{
  "hidden_size": 384,
  "experts_per_token": 2,
  "d_expert": 304,
  "moe_layers": [0, 1, 2, 3, 4, 5, 6, 7, 8, 9, 10, 11],
  "router_score": "softmax",
  "normalize_top_k": false,
  "routed_scale": 2.0,
  "router_logit_norm": 1.5,
  "router_bias": true,
  "init_std_router": 0.0114,
  "vocab_size": 8192,
  "beta1": 0.9,
  "batch_tokens": [32768, 65536, 131072],
  "train_tokens": 292600000,
  "max_steps": 4557
}
Below are experts of layer 2 (counted from 0) of a mixture-of-experts language model. Rows are named up (a neuron's input weights, with its number) and show model dimensions 144-191. Each number is 128 + 24 x the weight over its row's rms, rounded and kept within 0 to 255.
Before each expert's rows: "mostly gets" lists some tokens that are sent to it at least half of the time. This comes from a sample of Wikipedia text that the model never trained on.

# expert 1
mostly gets: " be", "ly", " also", " been", " who", " not"
up0 [120 126 135 124 115 153 145 116 124  35 125 126 105 145 135 104 154 123 155 107 102 139 126 127 167 134 123 135  88 186 121 151 103 137 129 111 143 163 179  94 110 147  97 198 122 101 166 108]
up1 [148  87 137 130 157 130 109 129 139 124 142 120 123 115  70 118 135 129 128 144 166 132 146 187 127 108 148 184 149 166 118 147 130 126 150 120 144 127 138 117 138  68 145 107 110 140 156 140]
up2 [106 105 104 131  93 113 141  81 116  99 137 113 158  86 119  81 143 104 153 119 123 134 136 151 170 118 150 152 105 121 101 147 149 104 127 122 169 125 113 124 125 137  93 164 122 160  86 126]
up3 [196 148 133 155 104 173 136  93 152 149 161 108  88 139 137 119 151 140 101 107 131 121 162 116  80 127  87 103 153 118 123 150 163 133 116 134 123 139 154 114 107 103 153 111 111 115 136 116]
up4 [105  74 176 123 127 163 127 140 110 150 108 128 148 134  75 131 111 120 101 117 141 145  87 155 103 112 122 119 118 100 151 152 126 136 129 123 143 104 126 119 144 152 133 164  96 147 144 118]
up5 [120 149 143  76 126 167 131 189 147 140 153 143 129 114 114 111 117  98 114 142 132 128 106  98 144 130 133 136 145 177 122 135 141 146 172 112  88 119 157 142 142 163 113 105 151 132 172 139]
up6 [ 86 151 137 130 123 114 133 173  93 142 155  99 120 128 141 117 124  70  60 161  66 108 119 142 112 151 139 137 113 112 133 135 121 175 138 127 121 162 173 125 129 130  97 131 102 126 186 150]
up7 [168  83 103 192 153 122 149  84 114 114 134 129 137 172 167 124  97 139 179 135 131 144 154 179 131 150 100 127 121  78 133 145 147 125 123 116 123 132 108  88 134 156 132  98 166 103 125 130]
up8 [133 154 117 113 139 178  88 115 120 173 125 131 141  87 132 121 116 108 146 129  85 136 176 173 120 106 132 134 158 114 117 123 119 112 132 144 159 113 125  80 133  96 122 115 140 134  93 135]
up9 [161 160 169 132 108 172 129 137 130 138 117 116  85 148 205 143 165  95 141 143 121 120 125 195 141 141 148 137  95 129 139 145 124 141 154 129 135 145 137 105 101 111 151 164 112 125 123 158]
up10 [156 124  87 159 138 107 140 131 118 167 116 109 145  99 130 121 158 127 112 127 137 113 109 164 114  87 151 166 133  87 112 129 151 150 190 139 121  98  98 112 158 159 134 118 138 119  98  95]
up11 [169 142 105 158 138 124  89 114 136 115 108 114 131 140 124 104 120 156 151  91 159 106 153 162 136 121 110 112 109  64 179 113 123 118  88  97 126  99  71 136 141 112 163 100 168 120 145 121]
up12 [ 89 134 122 143 111 154 128 105 143 163 104 117 147  77 127 147 137  77 102 126  83 123 104 138 126 125 125 119  75 102 131 101 118 138 133 121 138 103 135 146  91 159 118  94 101 112 176 120]
up13 [172 138 136 138 148 119 174 122 130 121 149 106  87 168 147 105 135  95 110 128 136 110 181 150 119 114 162 145 156 119  70 132 116 138  95 117 132 165 104 103 141 139 192  95 120 141 134 147]
up14 [138  99 105 109 120  95  81 105 102 123 129  95 123 141 155  84 114 124 121 116 114 133 147 142 116 112 154 160 115  72 142 163 121 123 112 116 157 147 122 129 138  96 132 147 110 145 136 144]
up15 [127 158 156  68 144 134 113 161 129 118 155  96 180 121 163 147 147  71 123 134 108 112  65 167 174 109 140  91 130 179 132 115 147 120 153  85 122 157 137  94 127 135 121 128 122 118 122 171]

# expert 3
mostly gets: " States", " people", " York", " University", "ions", "ments"
up0 [124 152 155 148 153 117 114 155 107 123  97 100 157 116 167 129 134  80 160  94 166 102 144 156 118  88 137 115 147 117 150 148 121 175 152 135 115 117 121 148 127  99 122 151 103 107 136 188]
up1 [167 160 122 127 148 123 106 148 116 173 148 118 149 115 109 111 146 145 151  93 120 122 145 134 143 162 116 110 164 126 102 122  97 133 134 160 105  82 146 120 100 129  78 131 148 118 114 130]
up2 [126 154 165 185  92  65 157 161 132 104 128 135 144 116 122  97  87 101 107 169 138 146 126 115 140 110 120 145 138 144 173 142 117 200 130 129 120 130 109 109 134 147 176 155 125 141 143 142]
up3 [116  86 137 164 112 134 130 160 101 138 116 144 138 110 110 125 138 120 126 136 184 148 145 100 123  71 167 135 174 137 121 130 131  91 142 149  99 135 141 147 109 120 150 127 116 164 111  95]
up4 [150 150 102 151  94  78 119 146 118 140 132 108 129  85 100 106 117 111 128 119 139 101 136 138  98  77 117 138  87 110 116 150 132 116 141 111 155 121 127 128 104 106 130 119  78 203 137 156]
up5 [125  89 126 191  83 109 135 116 114  82 136  89 152 150 168  89 102 118 124 155 160 151 107 160 115 111 136 166 150 122 127 142 107 145  99 140 120 128 147 140 150  97 130 144 121 124 153 159]
up6 [148 141 153 137  84 157 113 151 157 133 143 108 122 143 144 153 178 107 140 130 113 182  76  83 136 125 153 101 106  77 182 153 115 127 113 113 140 112 122 165 135 137  82 113  97 150 125 111]
up7 [125 156  92  93 116 120 102 201  84 165 137 102 167 169  97 112 154 122 148  96 120 116 132 124 101 152 122 111 164 152 124 150 146 145 147  93  74  80 109  99 141  99 109 100 117 152 129 125]
up8 [122 133  93 119 146 133 144 163 128 149 148 119 116 168 146 141 155  94 192 114 122 119 103 119 121  73 140 113 127 106 145 149 131 122 133 129  83  73  91 142 135 129 108 110 108 116 144 116]
up9 [ 96  93 115 174 131 171 140 125 106  88 146 117  99 160 125 119 160 139 147 110 151 139 120 118 130  52 139 101 151 153 142 155 137 118 156  93  89 137 141 154 124  85 139 152  71 154 118 106]
up10 [118 116  94  96 123 118 113 120 128 131 124 117 146  86 158 152 146 140 109 123 171 123 131 167 130 130 174 143 123 164 100 128 109 151 135 162 137  81 127  95  98 127 141 115 104  92 155 123]
up11 [120 108 115 129 106 156 110 103  92 126  90 120 147 128 126 113  83 102 126 151 120 127 136 171 116  92 150 132 169 112 120 163 122 143 113 108  81 106  89 140 101 109 135 163 131 134 148 177]
up12 [145  96 132  59 151 122 100 136 105 108 155 107 156  94 116 108 150 116 137 112  81 155 127 139 121 118 102 116 109 212 145 164  99  95 142 108 135  98 124 106 109  93  94 124 111 158 143 142]
up13 [160 115 162 158  94  48  96 135 140 153 137 134 119 125 105 139 114  99 123 150 102 122 113 106 102 103 141 126 130 150 122 129 137 158 105 122 134 100 123 118 119 106 127 107 138 159 115 148]
up14 [115 153 101 134 126 116 115 152 124 187 139 115 120 136  94 144 162 139 138 144 145 121 149 135 114 103 140  86 132 155 103 154 110 133 116 106 153 152  98  92 133 128 151 113 113 139 110 128]
up15 [154 124 119 154 165 156 101 102 124 194 156 115 110 138 164 115 189 148  62 128 118 134 129 112 119  79 141  89 121  99 115 152 128 154 140 125  88 119 146 160 149 159 160 122  92 104 118 151]

# expert 7
mostly gets: "  ", "°", "′", "\n", "9", "″"
up0 [115 111 114 151 122 194  80 139 125 141 130 137  83 124 134  82 113 128 102 150 137 105 135 132 134 114 171  86 113 111 131 100 143 111 139 149 131 122 136 125 151 132 138 162 144 135 157 102]
up1 [161 169 105 135 111 153 145 147 142 193 118 115  95 141 145 124 109  93 126 150 117 124  82 139  97 128 166 133 146 127 135 140 157 128  92 112  91 154 139  92 147 128 119 141  97 169 113 174]
up2 [126 110 100 129 122 150 154 116 143 160 155 125 130 111 140  99 140 136  80  90 119  93 124 129 159 105 140 115 145 137 120 125  96 141 187  96 148 110  94 119 129  90 115 142 134  95 124 126]
up3 [105 108 141 126  98 131 129 176 112 108 144 118 155 105  65 160 145 108 156 107 143 147 125  84 166 112 133 130 140 141 104 132 123 107 120 112 166 139 119 101 134 114 147  85 127 132 152 135]
up4 [140 103 167 111 146 159 139 130 132 158 120  78 134 136 161  98 138 121 123 148 138 121 100 157 125 150 135  98 159 110 121  92 139 147 148 104 111 134 189 156 140  91  95 177 143 141 125 138]
up5 [138 135 146 124 107 119 105 151 137 125 168 117 103 158 113  83 137 119 108 119 100 171 141 156 146  94 142 121 154 150 106 129 128 109 152  95 166 122 158 168 104 105  99 103 167 125 116 140]
up6 [109 149  67 101  92 156  97 135 163 117 113 107 142 126 149 117 115 111 130 124 119 106 162 163  97 117 148 162 119 144  88 121 109 128 115 151  95 113 148 143  97 174 121 124 160 106 156 128]
up7 [151 162 100 135 135 124 130 139 153  85 152 151 120 110 107 126 132 128 123 125 174 132 134 175 171 135 161 134 131 111 174 120 132 146 126 128 158 136  95  82 107 168 154  98  97 146 146  84]
up8 [ 91 143 110 116 134 130 115 124 215 102 140 130  54 116 106 112 138 137 157 135 119 106  95  94 140 123 159 125  91 164 160 119  91 166 152 137 125 119 176 138 122  94 103 129 116 110 158 152]
up9 [135  91 130 133 152 153 135 114 160 156 118 130 133 147 116  99 126 132 155 112 127 131  78 141  99 143 107  83 103 146 124 146 129 155 123 133 147 113 142 138 126 131 103 144 103  93 149 159]
up10 [ 96  97 129 167 115 117 126 159 185 146 154  92 159 117 147 125 130  72 125 184 151  97  89 169 113  92 116 160 116 137 152 118 108 128 134  92 169 119 101 131 142 134 141  99 109 107 133 150]
up11 [133 135  74 102 119 146 142 140 111 146 113 148 132 152 120 139 123 137 174  70 115 116  96 141 150 128  97 118 122 129  89 109  98 166  88 142 126 169 189 141  98 101 104 126 132 138 137 158]
up12 [144 141  86 137 182 138 132 128 117  90 129 123  90 148 151 160 139 143 141  96 140 135  94 110 111 105 117 119 121 119 118 131  89 114 120 138 117 153 155  86 150 129 137 135 125 130 153 162]
up13 [144 112 152 145 148 144 156 162 143 151 134 110 111 115 128 129 131 111 177 137 162 116 118 134 131 138 165 103 101  99 120  98 146 169 130 127 136 126 135 145 108  79 130 136 128 146 154 106]
up14 [ 82 104 136 108  71 167 103 149 157 138 122 163 105 155 106 151 125 127 154 158 138 159 115  97 127 106 157 114 146 168 140 174 112 144  94 110 104 117 151 130  75 105 152 141 151 134 148 104]
up15 [135 112 160 154 142  94  91 106 143 141 124 122 100 110 153  88 146  88 169 149  78 125 112 132 114 128 130 114 147 119 148 159 152 138 159  86 168 135  96 168 130 119 138 150  91 143 156 130]

# expert 4
mostly gets: "  ", " However", "See", "Al", "In", "Se"
up0 [131 131 105 163  89 108 113 100 181 155 154 138 129 143 159 149  83  75 110  99 138 137 121 126 130 141 153 105 134 128  98 145 102 126 129 131 114 144 143 127  79 142 183 115 141 138 109  90]
up1 [107  93 150 165 147 134 117 144 117 124 102 106 105 118 164 105 141 135 156 118 117 130 117 120 118 121 129 133 164 160 182 143  88 145 121 112 173 120 152 158 136 117 130 153 106 136 144 192]
up2 [146 107 113 139 121 108 114 136 138 119 140 103 103 126  76 172 106 120 118 124 122 129 129 102  98 133 109 111 117 139 150 135 160 136 180 134 115 108 158  96 114  94 147 115 151 133 155 148]
up3 [108 118 143 125 119 162 155 126 109 146 115 145 166  85 134 150 160  92 148 137 135 127 118 139 100 123 121 106 120 113 136 136 114 105 131 142 101 132 126 128 121 104 172 126 174 145 158 164]
up4 [ 97 100 150 155 121 131 127 158 140  99 149 122 100 103 123  79  95  97 120 141 139 110 185 114 120 132 143 176 118 119 105  83 129 132 168 132 165 142 159 153 113 157 117 148 146 160 140 136]
up5 [132 116 125  87 118 107 119 145 122 141 164 112 121 120 136 125 137  84 156 171 102 143 154 152 131 110 138 151 183 124 114 181 135 140 145  66 124 125 106 152 116 155 120 140 164 161 175 140]
up6 [146 140 100 122 115 122 151 118 182 135 120 116 125 133 140 118 160 139 159 103 166 152 113 137 127 137 142 149 143 162 112 161  93 123  75 144 172 136 194  98 121 165 144 106 116 172 133 123]
up7 [157 143 126 151  87  95 125 110 149 111 145 153 142 114 122 137 133 129 142 170 142 128 152 158 107 116 152 158 154 160 140 148 127 141 154  81 134  91 137 138 109  94  84 110  95 154 135 129]
up8 [170 128 103 126 111 117 124 151 135 131 162  90 118 173 137 131 169 117 152 128 103 128 125 120 145 147 107 120 115 136 173 153 117 162  80 126 134 142 113 123 140 115 125 103  81 114 105 123]
up9 [102 122 131  96 122 161 120 108  97 147 150 121 134 112 139  96 130 126 137 134 122 131  92 153  82 122 129 191 144 132 133 141 174 113 148 108 118  69 155 124 127 139 127 166 150 137 145 130]
up10 [163 137 113 129 115 157 103  91  77 102 155  69 130 106 128 153 115  90 147 126 114 133 121 136 111  93 131 107 121 133 127 162 140 166 138 140 163 144 163 161 124 105 128 150  79 154 116 143]
up11 [121 134 103 145 153  96 100 137 156 135 159 107 136 125 141 141 140 111  50 128 169 110 122 162 151 109 129  88 137 169 138 123 128 145 150 134 123 102 122  95  64  86 165 137 101 130 167 128]
up12 [153 132 100 111 126 156 100 124  62 114 139 100 193 104 103 164 113  84 117  89 152 146 102 133 122 145 139 106 129 172 115 140 134 151 113 166 133 156 104 144  94 124 123 155  92 197 131 158]
up13 [115 117 112 114 115 146 134 140 184 131 132 114 133 146 137 104  89 116 138 132 166 110 147 102 122 154 141 168 126 117  99 138 131 129 149 103 104  95 105 141 127 166 126 160 147  77 124 163]
up14 [148 168 156 172  95 100 151 161 135 111 124 132 142 158 178 142 100 103 114 112 149 116  95  85 136 163 124  51 138 156 146 154 110 100 107 100  72 138 136 137 125  85 124 114 128 164 100 175]
up15 [123 133 130  68 133 178 140 100 121 142 161 113 146 111 148  96 126 141 111 157 114 136 116 150 149 146 125 131 152  92 106 129 155 152 116 148 163  98 176 154 147 163 114 156 150  87 140 121]

# expert 2
mostly gets: " Ja", " El", " Al", " Sh", " Or", "Al"
up0 [142 109 133 145 122 181 132 143 120 124 163 125 151 182 115 183 126 128 122 128  67 165 128 120 118 155 142 106 169 170 145 148 146 141 129 139  80 141 162  93 123 115 147 107  92 129 142 137]
up1 [145 127 135 147 159 137 108 151  95 144 186 109 153 117 141  97 138 120 134 103 109 126 128 116 112 123 117 128 134 142 146 141 128 131  98 133 150 118 121 141  95 102 151 125 134 154 121 167]
up2 [104 105 129 132 149 131 103  84 133 157 127 129  93  88 167 102 127 111 157 135 101 136 151 163 137 137 142 112  98 166 111 114  95 110 133 108 168 128 123  81 103 111 149 130 130 113 134 151]
up3 [140 156 159 133 139 124 105 146 104 185 171 107  85 123 152 139 176 134 117 139  81 122 137 116 135 100 149  64 138 125 106 153 125 130 146 146 115 134 163 133 153 117 163  99 110 152 115 142]
up4 [ 83 128 166  82 105 137  83 143 141 154 136 112 129 100 114 139 139 139 131 121 103 118 103 139 125 116 181 147 104 177 147 127 119 153  99 139 150 104 166 128 123 141 144 126 117 121 159 116]
up5 [107 157 158 122 122 113 131 137 131 158 115  86 122 113 142  95  95  98 155 105  91 121 146 134 119 149 110 149 130 123 126 137 121 144 127 106 127 132 134 156 155 128 126 172 122 147 135 174]
up6 [122 100 138 193  89 162 143 133 160 138 132  99 107 150 116 124 118 120 116 155 138 156 149 129  95 113 131  83 140 156 120 148 101 139  96  99 105 139 134 141 113 129 146 112 125 165 135 119]
up7 [123 105 168 117 102 110 110 152 194 158 137 136  68 124 124 113  66 132 154 126 136 141 164 148 134 145 165 145 144 138 142 125 129  99  97 113 146 114 130 117 128 122 133 136 141 152 138 138]
up8 [103 146 145 105 134 120  94 143 149  98 140 112 138 138 139 107 138  97 162 131 113 117 109 144  88  92 128 108 142 147 137 117 112 171 130 106 106  95 109  94  82 110  91 140 122 133 157 138]
up9 [188 133 107 126 133  89 140 113 128 147 166 149  97 130 116 122 146 101 162 147 133 104 128 141 117 105 152 165 101 140 162 140 110 130 170 102 128 144 151 125  96 103 122 157 122  96 135 114]
up10 [134 171 112 133 141 113 110 136 136 139 165 114  77 112 116  93 133 122 137  98 138 132 113 125 122 125 150 158 115 157 128 124 151 120 111 102 127 171 112 144 116 124 103 108 110 180 106 119]
up11 [190 148  90 151 142 125 147  97 130 135 155 122  96 151 113  61 156 128 163 122  97 137 153 147 128 108 144  82 115 157 131 145  92  95 136 103 160 120 126  93 108 100 136 137 124 127 118 122]
up12 [188 123 116 143 146 118 150  98 109 122 119 123 142 162 173 105 184 113 168 137 139 148 100 170 114 131 143  99 119 146 137 154 117 134 159 118 134 138 140 101 109  73  95 169 140  99 144 121]
up13 [153 110 149  92 135 135 119 121 126 153 131 140 128 108 126 132  87 133  70 147 104 137 170 107 115 104  82 138  95 144  90 130 142 143 124 141 132 143 151 110 136 118 125 128 118 141  99 153]
up14 [119 148 151  98 113  89  95 151  88 137 130 128 139  93 123 154 169  91 113  93 111 150  71 155 124 130 154 125  90 130 130 126 128 139 174 134 136 114 131  99 127 134 129 135  97 104 130 119]
up15 [131 129 104 105 132 157 140 132  89  97 120 121 157 136 104 124 156 123 155 141 115 130 126 149 122  94 130 126  78 141 108 150  98 105 166 139 135  82 138 146 116 116 122 135 134 129 159 104]

# expert 0
mostly gets: " States", " million", " pro", " during", " round", " German"
up0 [ 73 157 153 137  93 143 130 120 129 124 101 148 130 101 127  77 145 145 122 101 101 172 110 133 119  94 157  87  86 126 104 134 160 129 167 122 130 107 148 144 114 108 149 152  90 143 132 123]
up1 [100  88 143 187  80 129 150 160 118 132 143 140  92 158 104 100 146  97  96 172 141 130 104 127  92 124 132  92 130 117 160 147 117 123 138 113 125 141 101  81 125 111 179 133 118 145 117 128]
up2 [166 152 113 144 146 113 116 138 131 131 149 131  88 123 106 125 171 114 110 117 117 105 160  99 111  80 111  94 130  88 152 167 130 122  93 113  94 172 137  78 133 126 145 135  89 104 129 135]
up3 [123 106 121  92 114 158 154 135 137 151 101 129 155  72 152 131 112 132 149 140 156 183 169 169 141  85 144 128 123 169  70 129 168 109 152 124 147  95 179 136  89 100 119 151 119 111 154 147]
up4 [136 150 122 152 117 114 127 131 123 128 113 100  61 159 124 144 146 116 161 126 100 153 121 105 106  94 142  75 166  98 138 142 138 146 121  97 131 150  96 107 150 123 124  93 128 128 163 125]
up5 [170 128  97 123 145 137 119 114  87  95 125 149 109 164 129 135  95 111  92 149  87 177 193 113 119 136 147 124 107 135  82 128 152 120 165 124 137 168 144 125 154 137 158 143 108 144 140 116]
up6 [113 159 104  99 103 127  84  84 133 158 129 107 158 112 135 100 116 147 131 107  94 132 103 116 147 135 163 114 122 150 117 139  98 158  93 131 105 121 169 139 135 123 130 155 142 167  96 146]
up7 [104 135 151 140 138  82  97 113 170 136 158 104 138 137 119 131 137 125 173 131 163  89 111 100 103 132 136 137 100 146 165 158 138 177 131 106 106  86 104 167 103 139 117 172  74 103 135 168]
up8 [163 122 145 139 129 126 128 141 115 112 131  83 101 159 160 120 150 125 128 153 138 180 173 128 120 143 139 116 149 145 179 172 101 131 157 134 125 119 133 113 157 121 145 116 130  90 138 150]
up9 [ 76 148 161 141 117 127 118 163 140 163 150 144 140 158 151 102  95  97 165 126  96  90 153 140 123 123 104 135 107 148 151 142 163 163 117 140 138 146 121 137 147 136 141 128 143 122 166 135]
up10 [133 120 159  88 101 104 137 199 157 108 134 118 142 145 131 131 139  93 149 157 121  89 110 134 110 131 140 131 100 135 172 146 139  79 153 144 111 111 149 156 111 114 138 155  82 169 181 149]
up11 [105 123 127 122 146 140 116 146 110 137  99 132 129 143 121 130 102 123 121 134  89 128 148 134 104 107 142 141 118 134 153 115 140 161 152 111 133 120 133 142 184 126 130 112 112 132 161 169]
up12 [109 108 131 121 154 107  74 146 145 167 155 111 145 121 133 118 114 144 132 125 111 126 122 153 114 114 136 112 140 185 131 141 132 143 167 130 151 101 129 109 107  72 132 116  92 138 172 139]
up13 [119 146 132 118 109 123 151 134 183  75 113 125 116 128  95  97 113 122  92 128 147  89 155 118  83  99 119 104 126  68 121 148 105 130  40 115 132 132 128  93 121 131  81 145 149  98 136 122]
up14 [117 149 131  91 109 144 113 131 131 140  99 102 113  87 129 128  71 136 121 151 114 114 144 102 110 123 136 107 147 132  97 139 148 153 123 160 122 129 130 137  89 148 130  64 101 166 106 140]
up15 [ 89 145 101 151 111 197 112 183 135 127 134 118 159 112 128 153  86  96 142 125 154 141 134 129 144 122 146 133 170 153 121 127 104 149 155 122 133 121 172 126 152  73 122 133 126 143 192 150]

# expert 5
mostly gets: " and", ",", " from", " two", " or", " at"
up0 [116 141 163 109 142  91 170 105 140 154 104 122 141  78 206 135 125 128 148 124 151 130 122 121 129 132 139 180  81  76 116 115 117 108  95 134 139 163 204 163  99 136 138  66 192 147 134 138]
up1 [148 161 150 124 122 115 146 138 163 172 115 140 107  90  82 132  92 130 115 121 108  73 129 117  86  92 158 147 117 110 132 167 136 120 122 110 157 140 151 135 136  76 115 104 106 192 165 150]
up2 [ 88 103 176 113  99  80 131 102 148 147  96 142 162 104 154 124 119 112 131 123 183 115 110 144 156 150 139 152  71  86 139 110 153 106 128 119 151 135 101 140 124 114 143 131 118 166 151 137]
up3 [ 93 113  91 121 115  97 100 110 166 127 148 128 121  92 128 114  91 124 176  94 149  74  99 120 117 128 149 148 131  90 141 105 155 110  91 129 118 139 146 129 143 154 145 200 165 124 137 149]
up4 [152  63 109 126 133 156 115 102 133 121 152 158 140 146 159 123 174 139 168 110 146 167 120 164 153 127 135 129 141 121 171 105  86 119 140 126 170 133 139 108 106 141 111 128 106 124 129 116]
up5 [157  57 140 149  96 137  78 138  91 106 173 122 146 133 156 120 112 116 136 135 149 175 125 165 131 145 134 105 139 133 202 122 152 141 132 133 160 139 131 128 100 157 162 126 110 164 142 150]
up6 [140  71 109 141 108 169 123  87 146 144 137 151  81 127 117 152 127 128  86 118  98 131 141  93 123 109 153 134 183  95 140 129 127 127 112 147 155 196 137 129 126 167 114 168  96 120 119 143]
up7 [140 163 128 120  92 100  74 128  93 116 145 123 147 134 131 128 133  96  99 117 100 123 130 123 105 129 164 141 144 130 130 152 135  78 111 100 158 117 170 123 113 142 126 150 143 125 132 120]
up8 [156 109  95 120  92 119 125  91 124  98 143 156 109 160 112 118 135 134 117 129  70 138 105 115 144 119 113 121 132 118 126 141 154 137 122 118 139 122 129 149 110 149 119 138 147 130 131 121]
up9 [131 143 103 150 132 189 125 156 118 104 160 103  65 135 137 119 156 133 148 118  93 144 109 119 111 132 129  75  96 151 113 115 106 140 158 128 138 161 138 118 112 111 128 140 115 135 140 127]
up10 [129 140 138  78 137 114 100 149 122 163 110 126 174  84 137 111 145  83 180 121  82 128 195 165 127 104 174  91 133 123 109 117 118 156 118 108 127 121 146  73 112 100 159 159  90 148 142 197]
up11 [117  87 208 122 150 115 109 114 135 123 127 127 163 144  94 121 112  98 143 117 131 152 137 154 161 140 150 102 121 163 129 102 123 130 149 120 132 131 151  98 150 103 167 164 144 150 138 128]
up12 [ 88 156 143 134 103 141 141 159 159 104 100 134  86 114 116 146 119 106 169 148 142 173 145 136 106 120 122 103 134 142 175 122  92 138 186 128 166 128 136 109 121 130 143  78 146 131 145 137]
up13 [ 97 163 158 129 169 147 129 128 112 136 118  93 111 115 146 111  78 128 140 131 165 131  94 119  97 124  89 136 106 124 105 137 122  99 134 113 127  78 140 124 128 103 149 102 173 170 157 162]
up14 [101 135 162 138 135 112  97 109 187  99 165 157 112 170 112 121 111 104 102 122 131 145  99 165 136  99 166  85 118 151 110 128 107 131  74 137 148 140 170 115 123 131 119 144 120 133 173 133]
up15 [105  72 186 117 122 157 124  98 132 107 130 131 133 129 136 112 128 135  97 106 148 107 118 109 128 105 164 129 105  96 130 112 132 103 125 148 162 117 130 117 127 147 105 126 132 174 164 181]

# expert 6
mostly gets: "ss", "ick", "ess", "ock", "ton", "ow"
up0 [208 147 161 134 102  78 116 129 149 127 123 116 109 178 148  91 120  93 112 113 153 116 111 146  94 132 111 149 129  84 181 158 149 150 140 131 160  88 128 153 186 146 118 166 111 118 155 118]
up1 [169 160 134 144  69 123 110 160 104 165 129 120 139 141 157 126 127  99 128 133 133 145 109  96 137 121 132  95 126 142  95 182 135 134 139 166 134  91 186 114 150 104 122 148  94 148 145 189]
up2 [113 155 136 164  77  97 101 159 126  96 123 131 142 141 138  93 110 114 125 111 148 160 118 122 123 112 164 137 100 121  70 151  97 154 165 112 131 179 164 147 120  68 135 147 120 129 121 133]
up3 [179 142 146 135 167 138  97 158 113 103 137  97 111 127 135 105  93 110 173  94 115 170 130 113 105 116 121 101 138 124 102 137  91 120 131 132 130 168 130  89 174 150 151  91 104 156 111  94]
up4 [ 62 110 135 124 121 140 121 163 139 111 123  97  96 117 157  98  68 121 121 180 134 105  90 156 132 123 169 108 108 163 127 118 133 125 126 111 141 124 142 139 121 136 157 137 110 117 204 138]
up5 [109 100 125 145 113 109  78 146 122 131 115 129 134 104 148 126 115 136 176  88 121 104  90 130 127 101 123 177 125 142 174 123 109 159 157 142 132 135 167 132  77 123 139 132 124 136 153 126]
up6 [115 161 133 127 118 109 103 118 116 139 123 129 115 106 145 118 115 121 128 120 118 127 104 140 131 128  90 120 127 167 105 134  82 116 113 125 141 156 134 127 160 154 132 191 140 155 160 100]
up7 [124 122  91 109 122 131 108 104  88 147 143 110 125 115 153 110 148 116 128 102 105 147 154 133 117 128 164  98 144 139  93 131  76 127 136 108 114 128 115 114 118 101 152  94 125 162 129 120]
up8 [134 153 171 153 142 121 106 150 145 155 111  99 127 103 140 124  92  95 168 140 148 112 113 159  55 115 158 136 139 103 112 148 105 104 139 110 122 111 115 126 150 145 137  52 107 131 189 125]
up9 [125 136 155  79 125 122 110 131 139 112 148  96 135 124 160 113 120  99 139 137  89 129 101 110 126 155 141 165 157  92 142 144 116 114 137  89 105 120 149 145 140 143 113  73 124 116 177 152]
up10 [138 100 157 110 162 129 125 132 166 165  98 106  90 101 183 144 110 104 150 158 110 111 121 140 130 160 155 136 136  95 130 123  79 103 127 120 109 128 106 129 144 118 179 134  98 140 162 195]
up11 [120 102 196 119 141 118  98 128 167 123 132 114 132  86 139 111  95 110 162 170 105 130 113 126 140 108 153 146 125 129 150 137 150 112 146 126 148  89  72 143 126 123 128 152 139 139 129 152]
up12 [161 140  99 123 133 106 127 173  74 132 175 108 141  76 119 113 144 117 140 148 121 135 137 128 102  94 125 164 156 152 113 160  74 121 100 117  91 130 102 141 180 142 133  81 178 131 139 117]
up13 [ 99 157 176 154 137 140 143 126  96  77 149 119 158 191 143 138 130 127 144 155 117 130 133 117 100 126 107 118 131 120 157 113 139 129 142 148 151 129 140 145 147  96 132 126 125 108 163 102]
up14 [ 88 134 139 139  89 120  92 161 135 155 102 116 122 104  94 100 100 108  91 136  88 113  94 111 142 130 134 137 101 154 103  87 172 125 125 127 148 132 154 112 167 104 179 144  96 151 190  86]
up15 [128 138 144 120  97 125 110 160 124 117 108 107 127 128 155 109 124 134 158 159  94 109 167 149 102 104 165 125  88 165 119 143 119 125 133 122 159  92 179 101 118 148 153 105 114 174 109 184]